{
  "d_expert": 64,
  "init_std_router": 0.0165,
  "norm": "rmsnorm",
  "norm_eps": 1e-06,
  "optimizer": "muon",
  "max_grad_norm": 0.5,
  "batch_tokens": [16384, 32768]
}
Below are experts of layer 8 (counted from 0) of a mixture-of-experts language model. Rows are named router (the router's row for the expert), gate (a neuron's input weights, with its number), up (a neuron's input weights, with its number), down (a neuron's output weights, with its number) and show model dimensions 0-95. Each number is 500 + 40 x the weight over its row's rms, rounded and kept within 0 to 999. Numbers have three digits each.
After each expert's rows: "comes after" lists some tokens at least twice as common just before its tokens as in all text. This comes from a sample of Wikipedia text that the model never trained on. Tokens count by the router's weight.

# expert 14
router:512478538506618462483531531538554521506499530539540433428494526514566476556507493434468482439486527533519513504519475374516515456461478503513506504457436522463438537465413494528488485440500510491475503487500452467515510466448517411429568517492558515465499515448494540531504495551423494484
gate0:482485445565566494487477483554548493484437540464490499524519490499426482550478513456433465562443514549456458421546450437504516569505494574553548437536474478500469504436455537450495459504481511520592482467455543480499432475481501489440506517470478515524558518488449456519466515408496472533
up0:504515565515534499538484533583475546515493502469463452513554546499569420462492472485524453487506507559533500557465413520531523512482482492538523506552428530539496536537418541477426533498561511478514480483431531465579520520525454479462504536563486480421534530496604495482427534504454523515
down0:518515494481458452511535536497431499530487509482389419485561513412510523498497491504504522507423511529536371493422444479552559475498526502517512559511511534512493525484498528538464529485463521519503560473523532471448500444427509453444554529498561436510557513553547519501541477538498538562
gate1:447551529512598441440471534489477518519513484526427528473534535532527404455559447498541468549429507445549528543473446449428459527509459492484491507513494462490467517514442479508457516535456546512498437480447485472557549515541486507548481480590519589479454546446443524510509481474521504499
up1:542391537566510539570489505539435536499465555450490505472517485483500412509502483481485577508508475510566540503426552464499457483498518496521558432446522465464536484530508458555534498487422430484482460426539472410503499510473520553458517519521564578464518505496493510490504531528469531561
down1:537532440502476500474437481564467444505511424480567441550543464546503490479505482595507486557518497417581453529581525415518506428476486556555479495520488507466540534556499502511522459472526594536509531460489543504468585500513475485525463547510462531550497507519509457520499480476490446556
gate2:521423493449462439489554416418567488479478481471541511548520573435457482469513495424564432455504519502495513515444517529473495509496494500548460490498465536539510559471483416436485495483526557485507484473523502527546379520491476499449493482468510495467460497450456516413483517468534471567
up2:492504549484461579481485508466542505595482524498498437471556510533503532541477472531487475559521546482548427447521555497417452535450526491510483480513454436482490529463490542420510523486523474506571457619486522440461512488502511505488547442468475513492464490483421574558457549474559509522
down2:505455427403536431540457510503476489548514485487389490459575489532560544513509521524457469516442502465476513507482459547525503462478489503533460514457547408529504515560453428473556595511546556427485505528495499467557480559516500434483493493460520488499462543519535502527479455436512526500
gate3:498503536495540473521412539509525484469474543498528475570460539501549487480471515357465484474513499503476485520488485436591511485531421469461524482529583512547450521446494416488497579528517479550487550485468488514454497548540507443518544576526513497469553455417470507462475473540505526502
up3:493541518502529539499495574522445516483568530482442499517576446499435490590492546499557478500506473497528481510527583486412539443415486597568493543552529511433498466487489513532510453525492487544541510502538525446514494477465485561467510484504464442448487527457459542536558509478464470580
down3:488524478461504506566446525521572544465505556503482535477409578420500505476462454425485431516564550493459481523498498483555412549564510507510525486457586548516466505478519458504470491471450489495537496563486475505497517499588528449459555490543582541494533438537502526485509435504478481507
gate4:515528536551591440497489541484551535477462506479465481457541490506568466474530476506476491466535502564496555529486501484507492444511521471509524555481515545603526528467469590541515415409559542548497483470460505386568499503513499462484560570520534508518469562493485496545501466498482435505
up4:459468525474471441531536556549437507425509523505510497509447465446502566528488490540511473525500490463488496548434511501482491541588456516498550555432423562459498563547549451470487517527495461515509546422512475480423473494492458527546535456566560475449566474495573484435462534509496541509
down4:488463517547538507538462456503571493507513441476571575471523475453467457443502538482484498498474586477521636458469562508473521503504527526505521390538558456488487506490532498436489540528441486509551503505449537493472502486504521474564464566481552492489504526462498509572492523464605484476
gate5:549537487490556489526510549521484561528418581467463502467492534468489543580514506461533442479419508563474557495432516465507565444515505492455468491510485588541516484548415504528577429482479485496480479476516488555471546532453481491449475515521490523423464522441493456563444513549475510488
up5:492546487558506421480483471501441475557432483522504505538467444485452492545572416524506467407529434404519435527477532428504470501460543543563475432488497500461449541481490547494529476467559490474532509464500425498510454502476497457569543448467491524487489505534496554513530485577519525525
down5:455460487523447545469437466444453537511548468459418494494500514550471476516515543476571454462552514482442432529520529522417489533550504576534527554438476484531399533507549466434502558519539540486504541500475511464492445554558513509511502460585525517550538562517479467454515529481524524484
comes after: ",", ".", " that", "s", ";", " but"

# expert 3
router:507412548513523449492441489607557574490515501569553441454479488516596453530520486488471496527454548541487570485512484443493513456472478498481496481517476538451454492492453541532530534452492581466491481538458468498544468435478488539436517496507480489528473484451467561517446560570436516488
gate0:462521588552484543525435480550460522523549543456518440507460421462429479521478536495461449558508588524461507475514536490484485480551476477488525486532500531419523490445438525439476450523428556530563516449399507544500512449470456538454500529468486545548512516491491521512443532477532522537
up0:556439507535553500524468562544511465489504482492403441479518510530451543553483557497499538548483477531478540454519489490453467545476521481482496462504495516524525478470467514574421509526522522481575520419490472534561550524452452554611461472524514482474572466476511609474478532475482550462
down0:515495502453495454481433562518403573585490483495434501468547448524522513396487491459528504480506510497496468523461454506508472494500444493474451579529525466487512518484522523534532464564532464424482549551545488466471490470503431484424491465543534496477519406488574505549486548486435531454
gate1:451424563539501453491488481483506462493519472510510526445464438444536447516604491520516501520482495513510586487416522533417540549527467464503521483528476462439521435483463482557504531458462459549454441455418449431541496506446456505524472489520499524526556542414479510482463527512541504467
up1:511491523468531535481471554563515535430458506466483510508487513485556526498467475446529459558469483429553559503466521537547472515550525520528386478480473490502526494561430485505468552455439519490416512459442518506556453564491528557548562537493416572454522484539553512439515515467519473491
down1:469515461510474534505463490460505494508529515526512450577556488492510480497453479571507562479454467474529549423504514498398525476583472542558478481489495546424484471505516450502444538454506490567548476515563519520540577558516555542482515541572511488557511512474459487498467455496553506380
gate2:538486548544485439439503437458531518541510474495577511502516568523490497455462537455532451510538479558556504490501478434499508552527479510489551494505478556562492512494496505440500521445491518576483538540474504493550521521513560480571426556475466494540551543526425406461510545562577572478
up2:509518508479601510547546521494564525507536427462428505422480471425581495516514540539501500537465515474562467494568517498589493499509455519537538452499550533510433530534514521429508463489541507512511545502453579495514517521487507478553553475473514477515525439498429557543517429518567548470
down2:421476515485559493517502484493557514581552560486402536512468449537536467493554438543532492483498482554543536503461513542508527427557484538513475420427556482439482457526477459490529490526532543425560492540445455522490482477467533478458521590491454468448458557475505535484491446492479511494
gate3:432550470514513449469449492533504526478531548561512474445487431521504420539534402463486441418475538481487513564524499488453446519546450500486561529495549489550553538467444496488481577533456518458529455475547477507509520523541457497513557527505557507497435537444500490473493498568410459492
up3:549490475501605503511531534471452537518531507515491536538549551530477576496553537497529514461550500517458516395472461517558466516493431520546477485441523453445531506478532564580511552538531539423532528490493530512543545516447537547462436562565519472497541481508585494500549488472511539522
down3:577536479461473541532547533523526496514462497417444530496527543506542520532531501491516591433513493519422490471510520425486458474561439547501480462460525463544484493570476505536521446423516571439515520507469505504484504458482525464440461424481492560445430499499462534479504447548560472441
gate4:517476544549424540485496524547457535555440507476553463439501425546570471566480479501485545480471515623526518572498491469491512436521497490532488499503500477520473460478444502457548482511526586479567458479496545466536509452522513535465533554473531493502547570491465558580510503465491498585
up4:502496443509488493522543484555489503489486505522475532550494437466505514546489475524423486532566498491479530491438465506460538543435427540510492506543441553474527481489528549512512530585513547476528505527537487505445574493538460465503530541545538504404549587431496516465526368448516517555
down4:550462469438536509438546534448580564468485458505425511475452477499506529430494465499446471449527464487506535507505492504526520536439532455554513398509458497518511524512515529498482506512473493525538464549490466449466537512447473493509469566441476487515467521550654473494505535438502481580
gate5:521462515471506527522481448504484587501442507454466533483502530532493450570539534508552527531532558507514533439524500491487543460477466432482517556524431544461557485511472510419526466472461529419560489549481469547544453559505511590489497472437523527496511538489508579517612504552456543498
up5:492567520461444491495564458531502526482472453464526500528546510498540445540446452429588485473533528490532589491491511461548462505501516548514452515535553550518568518536456510462430493508502555550533512483460450363498512420516481560558510535456488497497453462514435504503508516553503510526
down5:496484456471559502496500531517481440460542502532436569488519473551513510554510510504410538503488520544494489564447509510531478470565508513604526444458465471487441592489489491571513499470530445490429491503448495470462537501464492431456468459532455519440515471445495429487431432433528476482
comes after: "0", "1", "2", "8", "7", "9"

# expert 10
router:537461473542528527418523508491574496488533555504589509488533486495549434573469478494462478551490544538451584487542512462495520496498487486544534489470499577391400516459391506511569546497497486500507540487447466471476449549529507478495500518472459510515549446478457550542490490512494521451
gate0:526517509469472512536518522524458405479518512441560505510522504469495510520498484474500441527468573547462555555525486444570514403534496547517465500547516513464465494529519469496473538464459538499420488473522481451363518541498489459507493502539457529492538509458517587508388453431484499508
up0:516409536494510509496513444493451477494523493559485558509479515446459460515498588481504513480540571473554552524478503498502541571515513461491495510536472606483483568461445471445496466453583472474577525539543539491548517458548478504503468496486475403548476601468500474532502508426507491523
down0:435560531505495505520520454533409530489439457405521427460541508491514456504470500554534440536431500522492479440459553525462483600485537413514537524455502542497545475508548485513550530600476527542480526481560506506427555521524463469468542451451510517470481482507480480547503551482493492511
gate1:504552445531537415455514519463483466537560559541603553495491529550484493491535427560559441521499476484496551444483568511560486499515463466527497557555539529462419471500452498503448505508481440470542475512484452473486497509589482524527422473495441542480445492545416494522515497510475491489
up1:445501490594569595513492496534568602505441424437492474533481430467493534540479518478467425493517484424494522503501459501436459484476502500439419467564522513455491493530460568601458509502514486516504502491594517476539473504484493505555511489576529531482499500528517485498500474496502519515
down1:517521568455505505566440551498546491467461514482478509562524498450503471518481587475476524525515552578467498542564536432526477449499544579592473472436500574478519485499532475442498537521491498539553488465507546482562482549521490497468555505558493498511555427433482496515482493437546448564
gate2:506545480519469446547489495422527600486543531513551478527533488529530497417546466435538476496468485514398472508567523454517466507511491512420557425466524506545472457452464521441540558484572522512495537547497540536526415535569507486489503506484460444507461535499485467449492516565495496545
up2:478479540420520531464458499504468473493486559466473460506500437491478445605542489533497476542556486484514427458451470432469459450442460487506539528518475513491481438466457515425526515491486557516559508523432550546491507443472593491519483441508533487482481401527473593500480498511522446470
down2:469486503477539464503492470458557485481479474454341503471453528560454451540528478535540448548467520515488521460568473557542508492514461539460510432464484521473482445517420432536514533487526550403575490465473504478488500514487510513466475475525492471537540526473467518519505465470450605504
gate3:520541462478493501504549519495493432498523554493559513496492482451543482518454462484438449518479509497445602468457531462569465482509446466557485540516555558549472555544431420519464493448518505525515560469485527497481422587510520490535494511485548473387511448526483452470470459510429476487
up3:514502496524514549513467497516497500568514531537402513493576502419450516473503525443567513557486578525586455467585508502517555463521547520450472526540457526507469452497503552478574481573527477479501534504497506477565566494414442505441507512477479472554477511518536541553497483511472512582
down3:523497466533489489573510525537551482390508498522459539533461512523528484444425415443484518466549546480487460568500495462592453487535459463515494448467505534517462517635471470490525461460495519521507514529496535533553514491492505558493460541527533459496526479476531491591531569499517526569
gate4:513510511575567539509536489557557522530405540510499471487487411524529497503509500475474531564499516485487573483460496558485511533506435506515481524478510505518461477449448503536477484432473501429518498487449512496543444427508572538464520522560484569437480485423501431453514446538411514565
up4:544506521521518467538531483484449439506429519490505541506489436424498486567490527503460460435533503418490529495433455508485481492532369513482550536497514545506468518494459552545496475489536451438416445492520535483468460444469483455496496500470484494510499528525502478488542408451411412498
down4:530463519523544574488483458450531542548467434528592496439471495531507444427487522469497476560491541510456527514477492580492426563522498531489498501467460452499537557480547431557492528508486477518501515593514528523479470530508515510607454594462485435473509448515549469489521494540530544512
gate5:516504504466484468476560465395501545441565573456562530504519528500451504534480498508468472574417456481476540504487494510535508508420441503471545533493533516500586542546473478514536537490466540478518493550509418526455516569609484448556533489483450482497546525507518463550494541497467503559
up5:393526419446466546476465497523472487565467538551420522478533573489509472524541464474489532451531456537534478496459470507500514434505503478486482559497458543532497529561496455457510592505514543569519548430535452495504488471466493486509510533521470524501502491554511471561464516572545457611
down5:575540505478473458563465555570478505500545548471574590565518469497503531536511569528486459516474565555452557469542449529520503478558554514552512495384527456456507487493524521474462492564518492504528474490506515564416460525448524452488473524482502475492474559527503422463503531465484535490
comes after: " the", " (", " \"", "==", "-", "==="

# expert 0
router:555424514476585423506517465551600546518516556494565481436532403525533472548457534449474458536462471488501533478501558490544558471539486450485567546451496505484487500462524475477493526495485489472496469515492427463496470505470457456505542540496549508492545436479514599564472492529513446485
gate0:492575512478530487488478447576485507558510511512541438517524513457446493489435508414470465512420592523490513432519526446480550396543498562447495491485486494490522436520536547529528504457484466510510478552530496482503436485478463425463519595489509504559497485525444508536455552470513567475
up0:530471539531469490545458522497490502431462458489468477494527458441552489469634579586557559498539467496498456508457504569449422561501523516480470450537468496474457523452449466464478497551561472429525501458505510515546498524492482493513475459523526456428451522444537562459467533511522510485
down0:438472564488465503555509481552403546556507516479530540490519495547472465518432499435472443539444526543515442458512470537534511531455525536448507424426455504603476493471523485451555483491518542491440505550522513518510521510518489475451569519468436543481516506514479496556451549527426562467
gate1:471504546501497477568481502488553500489500486526490526521549438511495427487481537548552494550516447498490520539518521506515431533488449456485529556478539472495461485522460558563545481572526456459575529474353424484543490447488483570491431547471510496512495561439541522454516536482470514565
up1:481469515485446408523459495511495520495488482470491443487545410496456501477549545492545511564487511458516501540553557542500458453491524545528477448472450518441558460515470492517498397448438554482504455523478540476484449560479529511521517603497432549405491465473499481470465507481470445439
down1:534490410508568540476516501456539510474483484509527489504522506523523515495472477502455534568471501453494481438455450501493552472493518532508441538523401604516527521440453423535444578490589448554523488496476554483437503504423488497554525499595536539450485490543508480512545471495472532486
gate2:522475480489507439513482472473523524534414452484551550424507490533454478498498455476505528515456467533480542426525454434569518546515462456414526501527517508535535507452501515436488495455522510559533559505505451529561447542502500507474575534494563505376493558536518483491541485590548508513
up2:399473530503483569546534507514473503515555468501386439547447497502462376527531482542500532483505533511447436579498499500472457503535483516530518458473469475469507540436504558557505503464470469496420552516443481497508542506473543539518495512537534433531481470527434527518544516563524487455
down2:522496510448533478492517522511559542478559549498483484484466582535457462486503414572480468521483609470532527454554529505485514486501441534429426466523475522476461474520445479547516470518526538443540437542493484455522485451490464428558512471452447568587478487520560470532480528467524516552
gate3:474508526445517457427474494512538446504519538534568454572469466477523450526477463463457425494411536583483543491530501533565539506524450501528522524498562487622500476514481386485471580487470481493509461513465499481510497502503477532477498477458574458492499533481547541519542464495567447520
up3:499528436536504541536416560546436485491485500505526497447584500590365518467444529494540508512558540517532512588464499491507476459525462476455450507516427466468457506538481523507549469550536477568538463502515519490526478503489534543454531533512460442497472462506484525478518417455480508559
down3:463595511449545501481521523460444489538598536499461496552432520511593518471450483477550455474455453493474540537500512395545452524576456508479508539552629493511509451515490503509508522493556523502486466528527468488583507480538552484513451501460468465477492466526486474488434511526519499483
gate4:467455491534451456486489496494477484533477516496551419514543545547574467603409461446463539510508522522522521534479514518517545428512539457532515523476497466549387496553470550492477483462481484559503513480534506456508466416479547496485586525552502459553533585553507491472567508509480493512
up4:459499475551500507497494524477487510496416490522513448535507438424539491593523456478579532576516437529521514444470486481470462573500464506522512572500545535495481473506484541521417507514480449472434478516494467501438401467497421449511527559551550525461516446537511453475538455452492460478
down4:469485443476539484458491526456587417517485544511554517411469479465495450427519515514514459441536510552530538489447528497499538475518572514516538408506475459473538575526517519493505472506466575527531588525500505433515536443490495435563509470442492485472555497483506536530465481508490598515
gate5:548420509502510510443466480476500587569444591489445491467542497522486499562539497493531539514448462541456560488519460546527544510479474408471502480490444470510575498524477448560528500539456591495478496573432434502492456487513477530467483488426456459514499473534505511446453530527483451471
up5:496522459532378554501517544513522489468501505528408520513482480475488508503514431536532574516520499475541467515462474501533473454485524493510497581539503561429486515481397543427554510565493543439547494442492518501501492467538499466499492496451558536440500535456472498463517483544485468625
down5:521545533526550434459474500408465539508492484515498546507498514530509480501441580486481507592447553598435524482477549490503488464530435524475434467405471553543591473514448459525487489482488524490490477536524539532456496532484542470443473555492521479524528456482482469590460503478561506460
comes after: " |", "\n", "|", ".\n\n", ":", ")\n"

# expert 6
router:483537507503536513513467548549522484502538501516558530423499527485547420660525554567455487496522498464484549450505505459533526519432479563448498492485471528467460541462478505502529521489503543512527549508508459423490434503463491440440528540480450559453488523515499569545422525543508516526
gate0:490485498523537502451449459559465455453522504466544512539560499511511480562470536448409540543486573470465500504521457459510478488481472497542504486477505497520518511499513496430521468513451425514453490530500445429446424515428494478507495598500500550424489545517460591573406525486459479520
up0:511546541466491434538414510500509581490462517508485492524504487451529481504446544553576524518482453531522474453473498406467472470509559470436462447451446479513555558491500498458504466547504459415538412474496509485528505535565477441528441498466521542502499544545583558553447471500479505496
down0:510521483495481505587533582487444495503474478477468439494538506492433454512504453419465559480428504545508422522531430498538429521411463509551548547542494484546526459484540486532462518510526543532468490481503487474455456526451451555499464502489527590488472520442468440436532451477561521515
gate1:479549498517517458475492509568499514513562513516444576538518518498442439542493519544578484475469506515501491475495455578438450494505531502450551471462486524458432467524539501490524515538524445522582539533461491451536493492455495486455503582546459482373492498519612465530458523508439499490
up1:492496513499560494538444568495464545513518503438499507436487464423501484533531505515476462540533485394502601542422468561530520508507516511474488522449540535535536464549506559521579457448542526457524471494551568527477442567441520542504532537498529524416525454514504529517550466535455492520
down1:501560531422541531498486516479498545515512437518570493542457482499534434441454445482559517543501512463497492454526572505472485455489526565532472450501543499368487567528441472456487560517527513575463525473451484464459543538547512474484510468524504572528527529499470470547593485454526483517
gate2:507456458514508462463515546490463517523480509475518535462543487568525510494483425549518520513491409536476523420495436535462517485517461569515596468477479503526488500412506445495519439452488502554510516524450557519513405561524499527564487543430496548445469515517548496582465495464525570536
up2:487470457474515475512519509531580546442445495488452504500455465541493391511515477504527488502458507407468446522458488506551517498472522472539507501468533528518465498504590490465545496530508508502387567576440535534515595471511471521486560477518549472455487440458521559481493497599529520487
down2:508460479478521417500506485504509491538492514494485490518543514504502440591473490521516530584504525572443461485454487456453492441520462465425490521535555527545433517523517444511514502458487465417568536468443517484492521489578472424512496462546511520507578516510500556470478463446549621468
gate3:492488536521461444529472592445486522509543474481515578467472465501553471589504503492483489459516570561484539458565484424487486503543492463523534482506560510524522535518463453503522526511523428539489502541533498478472469561591511443536444534394531428517504481569466515517477474523502497590
up3:486552555481528610556490505464492482535490527473490492552555510535440477588447499582488473567518543449480490462428506497559523488489453549561508522545498519458521455480500574556459430533484491507525498382512496531516466496461529501502499498542487508486515428525522551567502446502442533541
down3:437527447517503517516477567503485464477509509484447470501509492491512538474484477406429496412467485547432488490487490429485447461540446481479465529502571431534484455466485524434433416453516475477525504466429482473463557486580484450518460453514539446531555527508555527494482492431518566493
gate4:508575543514490503561461529591453495469454496521568539429449521508526543562447421488481484535578548564499502461445449526507488449503515452498541520477508603553485433521464535487511497465459527496547482526496515514549523482488539530491522581456501542538491536549512496468524514443539568563
up4:515518507458491485521486528552549491439438478466528513579600484438508491555509536489594582496529508502565551460542514483477456532521507564489469489457470487546506515559555496445530514475491481538494466545533510457481479456512473523532423526474503431443613470478502479536575442528524463504
down4:446502499505510517474534511480481574470490532528535488411451521496460472509432472506528431514391494485507565479429560520610554552479541509530572472597539476446495487447456462570521434511531460566530486493477503472447520506470482524475536504464531478454510528493523459512499428517496487508
gate5:547511496482494477510531522517449566515480466489413507448543537499501520625524486607492530487526460437530585525522473479537545461442485471458448454507520549478483571493459445469458574558503555474504501477520472529528477525511504402521521506472524596491499435485551496525503503477493495537
up5:477521501507439547429450554510510520517451503498503530418498491458448538472498463430539470482511530439531493503441428513563441549429570523511473530559528506478529564476535565504506558513523480555459525485507502489482491484476453597532459528458516538520514479599538436472490492543460423477
down5:512518513490550498543430486461461489479508523439486480617538513529513452451486545519475450538482562509480495422535593547517465475546506536558486495471459471509505496438565487524483479510590527511596479541477594493536557467465479442492515493489421481445504466543445482475456482484522538495
comes after: " |\n", " of", "-", "\n", " in", " to"

# expert 15
router:587460527529570488474494465494547554473504478523550489474513474499505431590487550540503482520464482505480573514476486477519523502417500488516520525484451513443405510467420478566529554494474584437487471505502484522521501537506422440425555476539565476490499497541459558524441543503475501440
gate0:490538473551515472431542457510496520425525601512481466514539470537462464547519513537503512573469525533451531445563480429428491521454534569501520455536503493468471487443497480391609546483508476499476421518509481445478477477499503461553479474492473485540537521501478505540439495436457505458
up0:537461574564468487508443485523487514450480483480435478527566560476545454517557466465505563440500512559490497546428466515444537415485559434439472527521511579489490533532476495496457562563532432513451477453495522466541517564530519533523506565575504493516511445532482514490494460521464528451
down0:516425473500445564533495474575466511448457483501478454498514522491540496478431428452500556447464522482423510519486460505531498437500520358492521469521501518499511497524468559476487536504459521455466611586498564497516537500500491499527539488528562515538439515482560478491446513492455537551
gate1:464506574536527487527490506525500525514478499537493536473470491536521520445402477596501523540494404526505483461463510466466467453453456456435553507525469479468476477473447506502540505380478520458445393479476516505525516525497526501487518494476472545484521528480570421568538475553544546438
up1:480498511483502551516466474522527504480468542506530463487490503501426479505536512427531543544557508452481511544560480567552492477480502454535386462452478505498488505546423472512515451582472476494562498529476557512521482505502608487452450462538546559505503541493516522513564596514390497494
down1:550545473582541532475460505488527500468503497499565497545449543524427451493466491471466420578496528497549513469599501424457461486466503484506536564511495508484481500456565504494476460463572536561475496456431545516492501449515546567546493437528529476415458447517530513531529490465531520437
gate2:531507537514557509542601410396533541467495448569513494510522549492489463510470490513539454504551494472530500477532500513425458539493524535424585531519565509554478517387480522484454526486535472466495565554472504543547549534572469468435494495480479504475480493505528522475475474514540523451
up2:454459463496570493482541478534494430544553560469457476482473508517515518421422491533535490561464508556489448552527475536476404476511463621502458468460504498489483464454485485462535543489519417540490522584471488495553467487457480492500471493496499514507473479472485537504471515535636519476
down2:503551492467429498594500443512520488534507508500502497465430488507449523542493420521516481509512538511487503506521498536555554518498462476436582597490519452545513504488545453446563545533548454469606427590478459463444493557512514488472470475531519457570529551498478497475483491499505547549
gate3:564478514504487463432543496477549580525483421514514476497488490505422450553456500479514441445519549479483506521485506451548454494465416526474480513442515564487427454547479390543492556520491456510489566471560438546444530452514456510506508515475489450516496541515519572511448455494502474443
up3:549497456508510490501494506515453543530593500484489531512527547526539506547452532450552533532606547567496454517530491495519489497449400539476470460472462485482508458556541540572481475536491528538470447417464534502493459497470598486486549503494478441497433473538439506478530489517526402536
down3:536514503482554536494504509537544522571524517483535497512480545446559497538471444470552500469485462460452535502548549468496419502523562449543419487496546589513543501563610498450495478425507504443529450460488513542519467500601475465485517484474526448558510519535544488489517470570479473555
gate4:535496519574500479480445508485490503510437531527492485471500497508499473523525478465494438510482507500506453615470455512592531510472546503563528478491451576496441542467398395578491576574457501439526472510458499532537512474485502560504576507495513535522443536525472511494547485464491563484
up4:487538503488528514456454503454463488574464495523486532534521424447533461586534522475490541549484510536527432544540506546499533611471476550539564477465504551467564474556472473457513544518456500497485450501522442553534476500490466563499472433534514545477465543421550525538533503485575566513
down4:565484512568479543487498518463477494486444456511596551429506462537545517466547534461542474504449592565487477450429528508591507455515475500500456495474481474487551456492437500587513502444503514495519453544407489566505523498435484492511536523498492480524463527478556509557444512572508510472
gate5:552581481555487468543508409484510599530493486532429526496506548524476564452519509514471479467411520524528549481511519518489539525505489481483500482527466530511528424541485422485512521486481577463415532545543523539552472596458513436430496503524509537524474510496509525500459584454505549471
up5:469484502510459562478509569479489433486469519542472436563509459446527563544482486513586553478548467479536444483468489542518478519506558508512516498538460513466519525436504516453515515528504499490513514489569406542517594456546498578604460479533545494506500470475442473495502435559496448569
down5:506464497486504457486493462460504473476530511486420546574490464523512438511540563438445428502457536563413545472540507515424520423546481481458552567488468522563520543567474439538484429484533473476487478538468523503559457558520521448491496517480450442424540520518485510474468544463507536514
comes after: " |", "0", "6", "3", "4", "5"

# expert 1
router:486495541563507505455449591518579624476553557463559473468457529520529490519522544492477493438502570478494532462523471497500510478488502522468597578511505540475426463497495490508521515533497528464499575441457448479522486529497452506492566515511459511482543418503455548492445446480479505443
gate0:523565515444510492465446502526488529507435481518534472534499461436431520557493474563428518468452519540466431435559526543571524536508504528514493532519578547496497499476466489457461462458461539497440506485467558427445469560480422459545528512511437541515478530548410520508509447519472497457
up0:493514476494514468500517478540430485514529430553445472466469489544539423455492491479555536400543470519492516467540492498451430457462518496470394445546477507453476588532497567560503478545548476496533512560467489549476513416467475429526474478514554508537501557468571509471510508445495520500
down0:460569492449505528551443421496412485563521522522487551483460518499458470545429451479525487477425534512515503528436576445558548523470580503503473552486487525458492483519485522473555493491572532624468486547487496530530507530505519517511451463483504477547487468546445468489535513506458550569
gate1:453557437464582452426520525448444555471575501498519583507522528504562507486536459496520428449488501493425529463447467473450523477551449519463487515492447507481457468479512509631547487537493525518538496483491492518452526565472454556447494498508445576509502495511550525470477467478494491454
up1:457445447459427542525486431559492528494505515508470530557549464450522531495475427457524534516445471513497539495486525571484441442468508461528461481521507518431555421521467499513523479457467460494500461486433499430502491505405572533440561512551405529482514496454534477552495488440477491524
down1:460570542477518534486412526503441486474551565496520503487511490472493486469547501487487464484469593471508500495527525441482523525493506541455522459472525504494488506449470484497430470527527569565494504373445498447491518464494492450549456546545427472598521491466486429545527520575570478475
gate2:489525532441470482549487530423511487376487524477592563523553524491481547502548520502569517441450546494435497459522478492469483512541516469442539557501490498578503526526461449463481433474528494531469490510522487519534474502583510454557483565505488450493499470424480566477467561438474515467
up2:516479463444599542501574505488558519471530413423516522515499551537544459497479478519535510516508469512525501505459561484557483553461477545577454463455492434471472511541560550470547468500454447495544499511552470532515490528532459485455563465524565481524434480508514560485569466572549547506
down2:469495449494492482563462422436477489517519535461439524519481487485519509504563541523514473548518543584430549488503544472492499466461504526481561478411467562536483484506470396563539497514476484489541459456492491501591500456427454479481466528559517495469611541483527490512490580467504482514
gate3:485514498482540491434528502459549499505557465510522497434512557489588509575480509451555500445468474504515523488493477492531444524506433445500524423452511530521497480558536424529551547516509440481508593546422526535447499529536476520507490580471579493454490479592549455451495511473494546524
up3:493485427476512482420425496579518494545483447471515538513507508503482493483498537497501509542616568516537459521489411468534486427504457502521502534485482489467484521512439551501485507539486545520455534411502535513488513504509491497546461445489424427552452464584537506513575507511559581514
down3:509458476536497500554506519537371515482484501456459494478531529452518489585509475491450474474501520462448485513440473471511459496499499515484510493465537577548446505470460467477528446500519468501490456451445495529633494457527387474486511524459470521454538384491517448503504439473525506514
gate4:459518527514469486496482561475482553510440568534563474467499554593562541543482516428482561474462505490442533542491476519486507487468472447474562502448546398576484485519423526486566514525505488463509470550546487535517472466439440520554521493574436489524524509526468496495560541495488430494
up4:460589498507517491468453532490493522467354479483497503539520462531543508554543489493499510483465470518469495486468528432472481565547518531458574397491523497485440528505439497418474528542479478461504470502482524508428450501433463502517468534480516517464513510500578522454580462439532552459
down4:511481510467458517421570468565504542485477477556553492482500526495489445424500526539478455457507543489503494481443499538555522472455433530494530483581470423492487533430541484520483529532590536477531475458510448563457426493492490559520531435476543446526538528520511520541550503485573487411
gate5:530507537483493464479523466482509552542487461534493488455406530471549542492449500604450480451502560486427522486560479522435568455446516531481443538529467483479466434522466473488514487429486468500530510555510545542545448532499565459496528488506517536565447513540543461532504525465589562447
up5:485509456531496510420504501501503535506500606517469535518505521471475566558480458437450512502532473404594490557422532559547452517459504523548497532503510557514511545452446547469463579547537544544538499407518507520489469474474455494510452460484541458451527497522440535479473478483525464460
down5:518533497512486490507429501467484499482558437516434560507563426491436521540506567520471518487426578568416480477530509454420545498547588531452508483516458500483512476548472563491565481461472562486521454524539566467498458558462506477463473576512473451449532468521482505465505497460491482488
comes after: " ", "1", "2", "0", "9", "–"